{"n_layer": 8, "d_model": 256, "n_experts": 64, "experts_per_token": 2, "d_expert": 192, "d_shared_expert": 192, "activation": "swiglu", "moe_layers": [1, 2, 3, 4, 5, 6, 7], "router_score": "softmax", "normalize_top_k": true, "routed_scale": 1.0, "balance_loss": 0.000186, "balance_bias": true, "router_z_loss": 0.0001, "router_bias": true, "n_groups": 8, "groups_per_token": 3, "init_std_router": 0.0224, "lr_router": 0.000967, "vocab_size": 2414, "norm": "layernorm", "norm_eps": 1e-06, "tie_embeddings": true, "optimizer": "adamw", "lr": 0.00227, "beta1": 0.9, "beta2": 0.99, "batch_tokens": 131072, "seq_len": 1024, "train_tokens": 500400000, "steps": 3818, "dataset": "wikipedia_en"}
Below are experts of layer 2 (counted from 0) of a mixture-of-experts language model. Rows are named router (the router's row for the expert), gate (a neuron's input weights, with its number), up (a neuron's input weights, with its number) and show model dimensions 0-255. Each number is 50 + 12 x the weight over its row's rms, rounded and kept within 0 to 99.
After each expert's rows: "mostly gets" lists some tokens that are sent to it at least half of the time. This comes from a sample of Wikipedia text that the model never trained on.

# expert 51
router:68 58 56 32 56 48 48 52 47 84 36 76 58 29 61 42 57 50 50 50 54 44 35 56 41 39 31 40 64 38 46 55 52 57 48 19 50 71 55 55 55 63 64 44 50 35 44 41 55 55 51 42 66 32 55 53 51 60 46 51 38 82 48 52 36 50 56 44 58 25 47 54 50 54 50 74 46 38 54 39 55 57 60 62 52 57 39 80 32 26 51 23 53 35 43 44 72 33 38 64 45 48 48 46 53 43 45 54 57 57 55 70 38 48 32 43 48 53 57 61 50 49 52 72 71 53 46 53 34 40 46 45 43 50 50 30 54 43 25 63 43 44 10 48 49 47 55 35 38 47 59 43 52 60 59 33 63 41 60 46 25 38 62 68 55 64 62 35 60 40 35 65 50 49 49 69 39 49 85 51 53 38 48 51 30 62 51 34 58 47 54 59 60 45 57 40 42 44 60 56 44 59 59 63 59 37 56 45 46 67 61 65 41 54 17 40 38 49 39 50 57 46 47 42 34 53 37 32 43 42 22 52 44 33 74 62 50 47 42 43 45 67 62 75 39 38 43 51 53 55 58 73 59 44 33 40
gate0:59 51 50 46 51 40 27 34 30 44 53 71 67 68 56 49 44 22 47 55 57 62 39 24 53 30 68 65 72 49 67 73 34 44 51 35 63 31 65 44 49 61 64 23 37 56 40 50 56 51 55 42 65 41 24 51 62 29 57 43 40 57 48 47 39 56 56 26 41 27 52 38 52 48 53 51 50 62 43 62 62 58 36 63 58 79 33 50 35 48 35 31 56 63 28 67 53 55 54 53 45 55 47 61 37 53 32 65 48 49 66 60 32 71 30 61 72 35 51 65 64 70 47 34 29 56 60 68 57 54 47 55 56 34 46 75 42 52 34 53 34 54 53 47 64 39 62 34 60 65 50 76 42 53 48 51 55 43 49 49 49 62 35 59 49 34 55 47 44 44 45 54 47 43 45 50 55 75 53 40 54 27 75 48 41 56 61 43 41 68 55 60 52 37 53 52 38 48 60 55 44 45 45 63 70 68 67 75 60 43 31 47 59 35 40 57 55 54 63 66 46 53 55 45 57 32 53 36 59 45 55 47 36 32 42 48 41 65 41 37 69 66 42 60 50 42 45 60 44 48 37 51 51 53 24 43
up0:29 54 59 52 36 37 72 71 47 52 46 70 39 50 40 23 49 44 62 38 53 68 51 53 40 49 59 44 23 74 36 66 33 46 64 47 56 68 27 70 60 67 50 51 57 48 39 38 44 33 53 39 45 41 61 54 55 47 57 44 44 50 19 40 37 59 31 56 62 53 42 45 40 64 52 58 51 37 57 65 48 40 74 66 37 55 58 53 56 37 54 47 42 42 26 64 41 49 59 54 59 49 43 52 69 44 56 52 39 47 36 55 62 51 75 62 28 50 58 31 59 47 65 59 65 60 49 61 60 55 53 41 53 31 46 35 25 49 67 56 30 57 48 64 44 48 60 32 58 48 57 50 42 66 61 51 57 60 59 56 40 65 64 64 43 54 43 49 25 55 39 64 73 69 59 39 59 61 52 24 66 28 60 70 73 68 45 32 70 40 65 35 39 52 69 43 41 67 54 46 70 47 31 38 43 39 49 57 51 53 70 46 46 45 41 53 40 58 77 47 52 41 56 47 49 49 45 31 45 33 36 40 81 48 53 57 51 40 42 49 40 61 65 48 47 41 57 50 69 39 28 40 48 36 40 36
mostly gets: " def", "ron", " Mart", "ric", "art", " str"

# expert 58
router:51 46 61 39 79 44 48 63 14 90 46 51 49 43 45 45 46 62 68 56 48 51 52 54 33 42 49 50 64 46 33 53 57 62 58 37 49 70 52 52 41 63 52 57 79 36 54 28 52 50 27 59 48 54 40 59 40 52 29 52 60 50 53 60 57 51 60 31 62 51 39 35 39 51 43 74 35 46 61 66 45 50 63 50 37 63 36 70 42 44 46 43 39 33 59 43 68 26 37 46 45 41 38 33 52 72 50 55 52 48 36 47 36 37 34 55 47 41 53 48 39 82 49 53 78 41 42 61 41 30 54 38 48 46 55 41 67 53 52 47 42 69 17 51 48 47 61 41 32 54 64 51 40 52 75 42 59 36 81 71 43 49 46 56 36 67 53 42 54 50 48 43 45 56 52 26 36 58 75 68 61 31 49 50 33 55 55 61 52 30 49 49 60 39 59 38 59 33 73 39 64 66 50 59 66 44 61 57 56 47 57 40 37 73 46 49 55 46 46 56 59 34 42 64 44 54 48 60 26 44 34 51 56 50 55 56 61 42 47 46 49 48 22 64 50 55 41 40 63 44 61 66 65 49 58 35
gate2:49 41 54 29 67 56 37 50 48 66 56 55 63 54 69 42 43 29 49 49 69 58 60 48 50 43 44 41 53 36 36 48 56 42 50 47 40 56 66 58 29 54 60 52 75 43 32 55 33 57 40 44 56 39 35 41 57 57 35 54 63 35 59 29 52 69 38 47 45 62 62 55 37 58 28 57 47 18 29 59 41 55 56 49 33 43 59 57 50 70 40 63 66 35 80 49 60 56 43 50 39 36 70 45 51 54 52 43 70 56 59 31 70 56 63 60 42 47 71 48 68 57 47 55 27 48 45 59 39 68 53 29 55 68 51 42 62 55 40 61 48 69 43 31 50 39 50 40 46 40 50 43 49 64 53 35 47 53 40 31 51 45 50 53 45 63 60 30 45 43 65 52 44 33 51 60 43 42 40 23 42 52 55 42 44 54 46 37 72 31 67 35 56 45 60 49 61 42 56 39 58 60 52 65 60 34 51 55 61 65 66 24 47 39 40 43 55 27 66 71 29 64 58 60 51 42 49 33 60 34 35 56 36 38 58 61 30 43 43 74 44 52 45 72 44 29 57 35 52 61 82 63 63 54 63 26
up2:46 55 42 40 48 46 45 70 32 48 54 47 76 59 58 67 29 56 64 66 46 60 58 29 63 28 48 36 37 44 71 55 42 45 51 38 40 52 49 62 46 56 31 68 39 55 66 27 71 32 43 63 41 51 41 54 52 48 48 74 60 38 41 42 68 56 41 15 48 53 46 60 53 69 41 59 47 64 39 40 56 54 53 43 53 52 53 33 48 49 55 55 39 50 50 58 64 54 43 57 60 46 53 26 56 62 50 54 34 50 51 57 56 41 41 60 76 47 85 36 45 41 58 45 39 41 44 46 23 55 51 44 42 33 53 48 62 61 40 34 57 55 50 57 57 65 70 70 28 41 49 39 52 46 58 59 34 40 66 75 62 43 52 33 38 47 53 50 76 28 42 28 43 59 33 57 43 40 53 50 45 47 37 46 76 41 58 70 71 54 38 37 62 37 57 19 56 52 56 38 45 67 43 40 29 63 33 38 50 58 45 60 39 33 50 54 60 38 52 54 55 59 41 46 71 51 43 64 56 63 51 50 56 38 50 54 45 44 50 49 46 73 50 67 62 51 31 54 37 16 38 71 60 69 68 48
mostly gets: " commun", "un", " Rele", " Geor", " Kn", " •"

# expert 1
router:82 58 59 36 51 42 41 41 39 69 46 45 68 69 48 44 34 46 59 61 44 54 40 30 62 37 40 59 64 50 37 45 50 46 73 47 51 53 60 57 29 59 67 42 59 35 41 54 68 35 38 46 56 45 61 55 52 62 43 35 33 65 79 61 62 64 61 36 66 50 48 56 39 59 46 66 51 48 51 58 45 49 52 70 46 65 31 58 35 26 58 46 52 50 50 38 57 38 29 52 48 45 53 32 44 75 46 62 35 64 59 61 26 47 33 67 42 45 58 62 53 61 39 60 56 32 51 51 27 25 49 64 50 46 53 41 61 82 38 43 38 45 32 31 50 46 53 55 33 38 60 30 28 66 67 60 45 23 52 51 29 35 45 35 60 56 39 28 63 63 51 38 59 51 40 69 57 46 79 44 46 31 46 50 56 63 70 62 55 41 34 57 54 47 54 53 62 55 68 47 40 57 75 49 58 39 73 59 42 50 62 30 36 49 28 47 27 39 43 60 63 34 31 52 52 44 43 58 39 56 47 52 56 60 52 51 60 43 42 40 59 45 43 69 49 33 40 41 50 49 54 59 44 36 57 64
gate2:54 61 31 51 68 35 58 44 48 49 30 37 37 63 29 45 49 47 29 59 57 33 64 43 47 43 35 38 55 44 49 43 46 50 45 59 45 30 41 62 55 57 37 35 45 38 68 29 57 29 50 44 71 61 57 44 40 54 55 42 47 47 39 47 53 49 61 53 51 45 50 51 43 48 58 45 52 43 38 49 46 67 50 34 61 42 41 37 36 25 67 50 44 28 51 24 37 67 61 45 44 55 64 38 40 41 31 72 68 24 62 39 51 43 31 43 52 48 38 66 65 42 63 61 71 50 54 40 50 56 56 56 75 41 56 17 41 43 42 57 46 54 38 59 21 47 46 53 56 54 50 40 63 58 64 42 63 53 47 67 50 45 72 60 52 56 40 50 22 42 52 47 49 54 34 73 34 76 62 55 35 47 64 62 63 55 67 80 35 59 54 34 52 55 43 48 40 56 51 76 52 52 60 56 65 52 44 55 52 55 48 50 42 35 37 63 67 56 35 53 58 66 41 70 40 64 68 63 26 64 52 63 46 72 63 54 42 51 57 44 62 48 46 59 74 58 44 31 58 45 38 37 83 32 30 45
up2:49 41 59 44 42 35 72 62 46 44 36 51 56 50 23 48 61 46 45 54 51 59 63 44 52 43 57 45 21 46 43 68 42 39 46 50 47 42 77 55 44 57 43 51 59 54 52 46 58 49 53 32 78 41 46 61 45 36 57 44 51 41 41 44 64 77 56 68 54 39 39 68 47 32 54 62 75 44 76 64 41 61 38 44 46 65 55 45 33 38 77 39 29 54 52 38 71 40 71 32 41 51 52 57 31 42 39 45 45 66 52 52 53 32 44 60 74 55 57 38 60 50 48 66 36 34 48 38 51 52 46 40 61 31 57 46 59 67 30 56 60 57 34 67 48 45 53 39 38 45 52 53 48 72 65 47 34 51 53 43 34 35 61 47 38 44 36 44 48 50 31 49 48 52 58 66 53 42 73 44 54 62 50 50 75 55 41 41 36 57 50 45 45 64 33 57 65 41 86 54 69 53 44 57 46 37 40 67 30 30 59 36 47 44 38 31 48 83 63 78 48 67 42 57 58 72 39 54 34 49 53 63 62 52 38 58 74 56 72 59 50 61 50 23 55 54 43 45 35 51 52 36 52 56 41 39
mostly gets: " many", " while", "$", " these", " million", "very"

# expert 48
router:81 37 59 34 51 41 38 44 35 83 63 54 49 60 50 45 32 62 52 56 55 52 56 51 46 42 45 46 52 51 41 68 62 60 64 49 54 50 65 43 32 60 34 48 63 32 51 43 48 45 36 45 33 40 74 58 46 59 43 44 39 42 56 49 42 57 63 35 46 43 56 50 36 50 37 64 65 44 53 58 49 49 53 45 49 63 45 75 34 33 56 36 35 47 62 53 68 45 21 62 43 72 39 28 53 42 61 68 41 54 54 49 35 48 25 61 51 44 62 61 69 60 65 57 68 41 54 60 33 37 76 56 56 46 55 16 72 61 39 49 57 65 27 53 51 43 62 43 28 40 66 42 36 69 52 52 51 34 62 50 45 48 60 38 49 71 34 28 53 58 41 57 49 50 59 46 49 57 76 32 43 29 56 57 50 69 65 69 51 49 56 56 62 45 76 48 58 45 64 39 51 62 56 68 68 45 55 51 44 32 49 72 56 50 32 58 32 43 38 66 50 15 32 39 43 53 43 41 54 33 52 53 56 60 60 31 49 35 53 54 41 41 41 68 56 49 30 42 42 65 48 72 43 54 42 44
gate2:60 40 59 58 59 24 50 53 38 61 32 37 39 46 55 60 36 52 48 34 42 40 42 27 31 43 58 59 41 48 39 51 60 44 26 50 69 45 53 55 57 59 42 75 58 40 47 65 53 53 66 55 41 43 50 44 45 43 49 68 34 70 52 55 45 54 43 44 50 32 55 52 49 60 30 56 54 48 50 29 53 56 72 74 51 50 52 47 42 36 45 28 73 47 18 47 39 40 65 82 53 43 44 51 44 39 55 63 44 33 66 53 56 62 61 52 72 52 67 75 36 58 33 67 48 34 39 65 46 48 81 35 57 54 50 59 59 36 69 37 32 45 41 34 57 48 35 48 63 50 70 65 37 47 47 51 35 61 59 62 51 64 46 34 56 46 60 41 46 35 30 23 51 35 41 51 51 65 60 58 60 46 57 32 62 69 48 65 53 54 75 67 53 58 38 39 58 60 36 75 38 42 28 53 43 36 42 62 48 53 19 44 61 32 49 58 48 56 81 51 43 39 52 60 36 27 38 47 57 43 59 56 46 28 50 43 41 53 52 62 62 53 50 63 57 51 45 53 63 65 45 59 62 40 33 45
up2:43 47 29 42 67 50 69 38 22 52 62 60 82 56 48 46 44 58 53 62 56 48 55 68 41 69 44 43 59 51 41 28 56 46 29 66 64 56 56 50 59 59 51 30 63 40 42 30 36 50 70 40 41 50 40 71 73 54 49 40 55 29 58 72 62 53 32 45 49 58 55 39 56 56 49 63 42 53 40 63 55 49 48 58 62 38 60 58 48 65 77 76 52 30 45 44 60 41 42 60 49 41 62 52 59 51 36 23 51 58 49 55 37 37 47 65 61 52 43 48 45 34 66 19 55 30 50 77 56 57 64 54 50 53 54 39 47 67 41 46 53 48 54 48 63 56 66 49 39 54 59 48 45 46 62 43 28 48 36 45 26 34 51 24 44 39 42 56 44 56 52 76 58 53 34 55 60 47 31 48 60 49 41 47 32 17 46 58 39 67 60 40 59 54 78 36 52 36 52 64 36 48 43 60 53 62 48 45 61 15 55 45 44 32 55 32 33 56 40 60 54 50 42 69 43 52 50 34 69 37 46 49 39 48 50 51 67 55 30 57 35 52 40 52 44 65 74 28 49 50 54 59 51 73 59 52
mostly gets: " f", " te", " develop", " produc", " us", "-b"

# expert 62
router:74 51 50 16 64 59 44 59 32 76 54 78 57 37 38 45 64 55 71 47 50 70 43 36 50 29 42 41 52 40 50 63 41 65 34 56 51 49 47 36 41 75 46 55 68 34 40 35 45 55 57 46 49 47 50 37 38 57 30 35 58 43 68 59 35 50 72 44 41 44 55 35 44 66 53 70 38 39 58 46 49 66 53 64 49 65 25 69 45 33 59 49 46 44 51 51 51 42 41 55 50 61 39 31 42 43 57 55 63 47 62 53 58 51 41 72 46 42 47 53 45 58 35 37 72 43 49 44 54 48 63 63 41 43 56 32 68 56 50 64 23 48 34 43 57 44 64 56 36 43 62 26 57 57 58 42 43 26 66 55 31 58 55 42 56 55 44 37 50 69 66 55 53 49 64 55 45 63 87 59 37 39 60 40 42 61 70 51 41 24 60 61 55 35 53 56 55 41 65 41 44 62 46 60 75 53 40 55 61 49 46 35 47 58 40 45 46 53 47 66 30 32 47 56 47 44 47 29 25 49 42 54 43 55 76 43 38 58 43 52 45 47 36 70 32 34 45 39 51 35 46 85 40 44 50 36
gate1:45 46 54 52 55 65 38 33 39 66 58 73 45 47 38 56 49 50 48 09 53 63 57 42 71 35 51 52 55 52 51 41 49 42 45 40 63 50 47 43 51 50 65 54 47 55 46 37 60 48 51 59 33 42 48 58 57 42 62 56 44 33 65 62 46 36 44 45 30 43 61 40 57 33 47 37 48 51 34 58 70 32 39 71 53 49 62 84 49 66 40 54 38 50 61 59 43 58 47 35 51 51 51 34 57 53 50 68 40 38 56 58 33 25 20 52 50 43 38 43 62 62 50 52 48 44 24 43 52 67 63 71 43 43 42 33 47 61 32 46 54 61 47 44 27 51 31 67 55 47 25 46 38 68 73 34 48 38 53 35 51 47 59 46 63 43 50 59 57 51 51 43 50 49 50 51 48 59 75 56 36 50 58 38 62 66 60 89 43 35 51 56 42 52 52 51 79 42 35 67 57 44 58 48 46 42 61 80 47 59 56 51 60 56 29 43 55 35 40 71 46 51 48 69 36 76 48 25 33 68 50 47 25 29 61 50 69 60 56 47 30 66 29 49 54 54 73 55 63 43 52 34 46 56 51 49
up1:39 57 41 35 49 53 30 49 47 53 56 44 50 51 88 46 53 43 65 73 68 44 50 58 50 32 18 39 36 36 49 35 49 51 46 69 40 43 56 74 33 47 58 54 53 39 42 56 46 54 41 59 63 44 61 54 61 54 56 26 51 62 56 45 58 36 48 54 57 52 27 50 28 42 52 67 64 49 62 44 45 59 78 58 63 54 44 54 38 33 61 50 50 45 37 50 33 31 64 65 59 62 48 51 52 47 59 47 60 43 55 48 45 59 46 50 62 71 68 68 46 35 48 67 61 54 60 51 45 68 25 54 59 21 61 51 50 37 67 56 44 49 51 53 76 47 52 40 34 69 57 51 47 43 43 60 44 47 42 49 64 36 28 69 45 54 43 44 40 45 40 56 53 46 49 46 68 50 34 45 41 41 19 70 37 28 43 43 41 55 49 35 68 76 48 52 14 66 64 40 53 55 47 46 37 42 50 50 45 39 38 61 63 74 42 60 38 49 51 31 58 48 62 36 70 63 56 54 52 60 63 39 74 58 47 54 47 51 34 47 53 52 80 20 65 42 47 54 27 66 34 57 47 50 55 63
mostly gets: " s", " w", "/", " or", " mon", " v"

# expert 17
router:72 47 52 35 63 48 34 70 25 88 51 51 53 53 42 35 47 45 50 42 56 53 57 43 33 35 24 60 76 48 34 63 67 63 54 28 56 46 52 57 59 70 62 59 72 40 53 51 48 38 42 62 45 54 62 41 51 51 43 43 47 66 64 61 17 63 64 44 59 35 33 26 49 56 41 55 58 25 28 49 59 59 45 51 43 65 40 61 46 33 69 39 41 56 54 51 53 38 45 36 68 58 55 40 57 51 51 69 46 60 46 49 40 53 44 34 32 53 49 50 50 51 46 63 70 32 33 72 32 43 46 52 29 49 60 33 73 64 39 62 45 56 36 35 43 53 55 28 33 42 60 43 40 49 36 40 45 15 67 44 36 54 42 57 63 78 34 20 60 63 58 46 65 52 57 53 36 34 58 46 53 33 50 45 54 50 54 54 55 42 36 60 68 46 65 60 42 39 52 56 50 65 54 51 62 55 50 60 53 48 64 46 61 53 31 70 30 50 36 56 42 22 39 48 34 45 47 33 60 45 36 62 44 54 50 53 65 63 51 49 46 44 47 54 40 45 27 41 56 34 54 67 45 44 50 45
gate2:71 47 41 51 59 51 39 66 58 53 51 54 61 67 78 60 67 52 60 53 56 52 45 30 30 48 58 57 73 56 67 57 39 50 54 49 41 41 61 56 75 52 58 60 68 40 49 64 45 46 76 58 25 57 62 60 63 57 41 68 23 55 48 56 36 50 47 56 51 41 38 39 66 72 47 57 40 43 44 49 63 26 31 60 65 53 40 77 34 46 71 52 49 45 39 44 51 42 51 55 60 57 58 35 59 55 69 49 55 30 68 39 20 34 41 48 60 49 50 52 58 70 45 48 56 55 38 65 55 48 37 48 38 50 28 16 45 44 58 60 56 58 41 44 39 36 48 32 32 24 57 57 50 63 47 61 51 42 56 48 58 40 48 58 38 51 48 33 56 63 25 30 41 27 58 66 33 52 53 58 51 44 46 52 44 60 36 37 48 43 36 54 50 38 43 51 33 46 55 47 38 36 47 28 51 34 29 45 42 49 57 40 45 55 60 59 27 61 73 47 56 51 46 48 44 36 33 33 70 69 48 46 44 59 41 43 72 60 55 60 81 54 63 38 50 45 52 81 45 42 49 77 48 39 42 49
up2:53 50 48 59 61 59 14 58 41 65 40 65 57 49 56 41 48 63 70 53 58 58 59 52 56 53 60 68 33 34 65 51 38 47 50 62 64 53 32 53 41 46 65 38 40 47 76 42 61 38 48 66 50 48 44 46 40 53 75 36 60 56 42 62 35 42 53 57 45 39 35 50 56 42 29 42 41 40 50 55 49 58 35 47 70 49 43 43 48 68 56 72 42 45 57 53 59 57 19 39 57 49 55 39 66 45 54 75 70 39 31 69 29 36 47 49 39 62 48 79 42 41 40 50 65 43 39 54 74 45 57 53 51 56 17 27 43 66 35 56 42 57 52 48 31 55 45 26 47 57 31 30 60 56 42 56 46 66 60 45 46 55 50 76 40 39 48 58 47 54 46 66 46 50 54 31 41 51 56 50 55 55 50 44 72 29 69 65 40 47 49 40 39 46 57 47 38 54 46 78 56 63 46 32 73 42 49 62 36 36 55 45 59 51 38 68 68 43 17 59 47 33 57 34 53 43 43 65 54 49 57 81 50 45 60 32 43 46 57 29 42 39 57 52 75 49 75 65 54 58 49 46 44 53 36 43
mostly gets: " \"", " (S", " \"The", " air", " \"S", " ["

# expert 50
router:60 55 61 36 70 30 64 61 32 71 40 49 41 56 44 29 37 58 66 66 45 64 48 47 53 34 34 51 62 52 31 48 51 54 60 72 56 62 47 55 36 77 52 44 72 39 55 45 54 58 50 61 53 46 47 54 26 39 33 46 54 51 72 49 42 59 57 33 50 55 58 35 60 65 47 56 63 30 32 51 47 62 50 47 55 62 40 59 36 42 44 44 32 24 38 42 56 36 43 46 46 34 46 29 49 62 62 62 54 70 52 62 43 49 35 45 54 39 52 50 50 43 33 40 55 59 39 49 38 29 59 47 46 37 66 59 65 57 53 64 45 54 24 24 52 32 59 36 41 44 59 25 53 68 56 37 76 22 58 48 44 51 54 59 35 80 55 34 50 47 61 64 43 47 57 50 53 38 69 54 33 28 55 43 43 36 56 65 46 46 38 55 80 37 59 41 70 56 56 37 31 53 77 76 69 44 67 32 37 49 60 30 40 59 32 67 50 61 51 48 57 48 29 52 49 35 64 48 59 45 40 39 47 51 51 43 52 42 49 38 67 49 53 71 48 51 39 23 41 55 57 58 44 54 38 45
gate2:50 68 49 55 48 52 54 63 61 69 43 44 31 42 65 47 16 41 51 59 40 34 54 29 40 69 80 33 45 57 59 75 43 46 54 38 31 49 43 63 44 50 23 42 40 64 61 41 53 38 48 33 47 55 64 51 64 36 56 40 43 49 37 13 30 50 44 53 57 44 56 62 67 51 52 43 63 53 38 74 47 58 59 59 42 45 65 56 42 40 47 27 29 47 46 41 58 52 61 59 57 48 59 46 54 54 77 60 47 58 85 47 54 19 67 58 49 50 60 52 50 55 31 65 48 50 50 42 59 69 59 58 58 39 67 46 40 53 32 70 39 50 55 28 40 46 69 49 46 65 50 54 54 66 47 57 39 42 63 54 30 32 59 52 51 60 32 51 58 49 35 42 52 64 50 61 47 52 60 48 36 37 53 42 61 57 69 69 74 52 45 41 39 50 44 12 57 60 65 67 58 58 56 33 63 48 47 49 34 49 53 37 63 43 51 55 54 39 69 46 50 64 59 51 50 43 58 33 43 55 50 54 40 67 69 14 46 50 69 56 51 46 47 42 51 55 28 68 65 58 42 43 60 59 44 31
up2:45 59 55 56 51 27 43 44 30 60 57 69 40 45 62 75 35 69 58 59 41 19 51 47 55 61 57 34 41 45 59 44 43 54 37 38 32 47 51 47 74 57 56 34 24 34 63 48 61 41 48 13 45 68 42 66 52 46 63 41 33 56 60 32 47 47 53 45 64 60 58 54 53 54 47 47 43 40 41 47 54 60 41 45 39 44 59 43 42 32 53 40 46 49 51 41 50 45 35 37 50 42 61 47 46 57 49 40 34 33 41 53 29 47 46 61 88 39 73 56 48 57 50 56 66 35 43 54 28 46 45 40 42 52 50 45 67 39 44 75 69 58 61 34 62 50 30 45 66 46 63 59 46 53 56 46 64 59 50 38 54 41 43 51 45 51 62 63 52 69 32 64 70 79 65 67 21 43 52 42 58 38 43 59 28 70 59 73 47 48 63 56 47 46 37 33 52 28 65 63 41 52 26 66 40 62 54 53 52 55 65 63 61 51 23 46 47 60 37 47 40 29 54 66 37 48 42 49 61 60 44 52 50 71 44 62 30 70 41 41 73 60 46 54 40 48 68 47 49 45 31 63 53 67 52 40
mostly gets: " Born:", " been", " now", " first", " 2023", " After"

# expert 61
router:83 31 56 33 69 40 39 55 35 70 64 64 50 60 54 38 40 51 67 44 63 65 40 41 55 45 39 57 57 45 39 66 49 55 50 56 57 58 39 72 38 57 73 51 81 30 24 46 63 71 60 57 47 45 61 55 47 57 41 41 56 57 43 46 44 55 52 46 51 62 51 47 37 40 43 64 44 33 29 40 47 56 59 53 42 58 43 78 31 41 69 51 39 26 47 26 61 49 34 38 40 55 45 35 32 56 55 72 46 54 63 45 47 62 38 34 41 36 37 53 54 60 49 57 47 43 48 48 56 44 42 62 56 28 62 30 67 73 35 53 41 58 17 38 48 57 48 44 54 42 62 36 61 67 56 31 50 19 55 54 28 48 57 56 54 64 44 38 44 41 52 57 47 40 59 57 53 36 75 28 40 20 61 48 46 55 67 57 40 32 48 50 68 35 67 44 60 45 67 52 59 68 68 50 53 41 54 58 44 42 58 56 40 57 35 45 47 28 45 53 48 40 27 63 44 45 31 46 43 57 19 64 55 52 43 60 50 54 52 45 53 45 62 59 52 57 35 59 61 38 30 68 47 42 60 41
gate0:51 39 35 42 38 53 38 30 60 73 55 67 55 42 44 90 54 33 47 37 62 49 37 38 39 13 57 64 55 77 49 46 71 67 56 48 69 52 53 43 34 57 44 54 60 55 39 62 37 69 41 81 35 55 35 61 49 55 61 61 41 60 46 47 54 76 44 66 64 59 32 46 44 56 36 61 43 34 45 43 63 35 55 41 56 65 55 47 14 56 45 50 55 59 50 57 33 38 59 55 48 47 25 51 41 56 26 58 49 52 64 51 51 32 48 52 46 35 54 50 43 65 52 54 56 42 45 73 40 35 54 66 55 45 40 28 36 41 35 50 47 46 43 55 64 69 65 51 58 42 65 29 54 76 42 44 70 51 71 57 46 43 44 65 66 55 37 42 38 38 37 39 44 62 62 54 47 70 52 50 45 63 64 64 52 47 38 60 56 40 50 60 50 31 44 53 48 31 37 29 60 50 36 51 55 58 58 53 56 37 48 61 40 09 46 44 49 51 39 49 59 65 53 50 75 41 73 34 41 51 45 48 49 68 58 50 55 44 60 48 51 57 44 52 48 51 52 40 69 44 58 56 31 70 62 39
up0:40 65 57 41 51 33 65 49 38 51 44 53 23 61 45 45 55 30 42 49 47 46 67 61 51 60 28 56 69 53 44 68 49 25 57 40 36 42 52 43 40 40 56 53 37 54 35 59 49 32 67 30 41 29 56 27 30 34 73 42 59 58 46 60 44 39 53 49 57 45 58 40 37 66 55 45 56 50 60 65 24 48 65 43 43 42 38 51 39 55 61 46 33 36 39 70 37 54 35 30 55 50 48 26 53 55 74 59 31 37 68 42 71 56 58 54 63 56 55 58 62 41 62 34 42 69 70 37 59 52 40 66 49 71 41 84 60 49 72 46 61 50 48 45 39 43 53 57 28 34 42 61 62 51 63 54 49 30 56 49 47 39 51 59 55 62 57 54 53 34 56 55 72 60 44 77 71 62 80 55 36 35 77 56 36 51 54 41 66 74 52 59 66 72 41 67 49 56 46 58 55 38 51 48 31 67 49 54 32 48 49 49 47 58 34 68 52 48 76 28 67 55 58 33 56 40 55 48 45 48 57 58 60 43 47 39 46 49 48 42 53 60 40 42 39 35 53 62 30 51 49 58 59 59 43 51
mostly gets: " who", " train", " stand", " curr", " band", " played"

# expert 36
router:72 36 32 48 50 61 35 73 36 94 56 66 53 54 38 52 41 66 68 54 57 56 33 35 42 35 54 51 57 55 24 46 43 49 54 47 48 68 64 55 46 70 35 61 68 41 40 48 42 49 41 45 58 43 53 49 40 42 52 48 39 39 66 53 64 48 39 42 49 27 52 33 51 51 53 65 44 27 44 58 54 49 55 56 52 71 22 63 52 42 75 32 43 44 49 44 77 51 32 44 50 43 45 29 35 64 57 62 46 59 68 55 48 41 38 33 40 54 57 54 63 63 53 79 73 44 51 57 57 54 34 56 59 30 61 49 66 64 47 52 40 47 14 53 52 60 70 39 47 38 46 46 56 79 55 38 50 38 64 44 37 64 61 45 45 69 48 33 61 33 30 59 29 44 45 54 39 44 70 60 52 48 45 42 42 71 42 42 45 44 44 68 61 24 61 30 61 56 64 50 53 46 58 57 77 60 48 60 42 52 61 32 49 65 36 45 50 38 59 42 55 42 39 33 35 54 38 47 57 51 32 55 53 55 49 60 71 40 40 54 63 54 38 67 45 47 39 40 41 55 47 73 49 55 38 40
gate2:33 39 31 46 47 42 42 49 52 70 29 74 57 55 35 55 61 62 63 41 53 52 52 37 57 68 80 51 77 71 46 64 63 43 60 48 43 53 70 59 56 39 56 43 54 30 39 56 33 35 45 33 67 57 36 63 25 63 40 49 33 44 53 43 34 35 48 39 39 51 40 45 54 51 64 55 51 41 29 48 51 58 33 34 44 69 43 44 59 38 33 29 69 37 30 47 38 39 35 51 31 58 39 33 57 52 56 68 70 71 45 59 49 46 53 40 25 70 56 46 35 44 51 49 56 60 64 48 43 40 52 56 47 45 42 41 67 44 35 52 58 46 52 54 46 68 42 50 39 36 57 49 61 55 45 63 53 61 52 50 25 37 44 42 30 44 53 52 43 61 55 40 21 66 43 78 68 40 44 64 53 45 50 44 43 62 41 38 63 42 45 46 50 19 46 45 77 49 48 81 71 52 49 55 51 36 66 51 52 42 69 55 46 55 42 53 48 51 44 72 43 71 33 51 35 47 40 48 22 47 50 41 52 46 62 90 53 48 53 59 38 38 53 64 47 50 71 36 43 47 49 49 42 39 50 64
up2:46 64 52 49 60 44 17 75 37 35 66 52 56 58 50 59 49 61 31 54 45 60 40 31 63 31 59 55 56 41 57 56 45 55 69 42 45 59 67 52 41 61 37 62 68 68 73 51 41 38 45 68 68 59 61 55 59 57 40 56 56 42 48 62 55 48 54 68 66 59 51 74 51 44 34 39 57 74 34 63 57 65 33 49 67 54 17 42 55 48 52 44 59 43 42 47 40 29 42 63 40 68 39 47 53 26 23 45 54 26 78 27 44 39 23 36 56 58 64 57 37 51 55 57 50 51 44 40 55 32 67 48 67 50 49 51 36 41 66 50 46 55 46 60 47 45 55 80 37 38 63 36 40 49 27 41 47 53 62 36 48 62 48 42 47 54 60 58 40 43 52 44 38 41 63 48 43 34 57 45 42 61 51 47 60 55 43 51 69 53 65 37 28 37 38 52 66 56 49 66 64 44 60 63 45 51 63 54 61 48 27 47 26 29 26 47 47 48 22 46 61 66 48 47 55 38 52 65 58 51 41 70 52 47 57 43 65 38 53 43 51 51 47 55 40 27 35 56 56 40 84 59 52 52 40 46
mostly gets: "aw", " j", "und", " Sam", " name", "ung"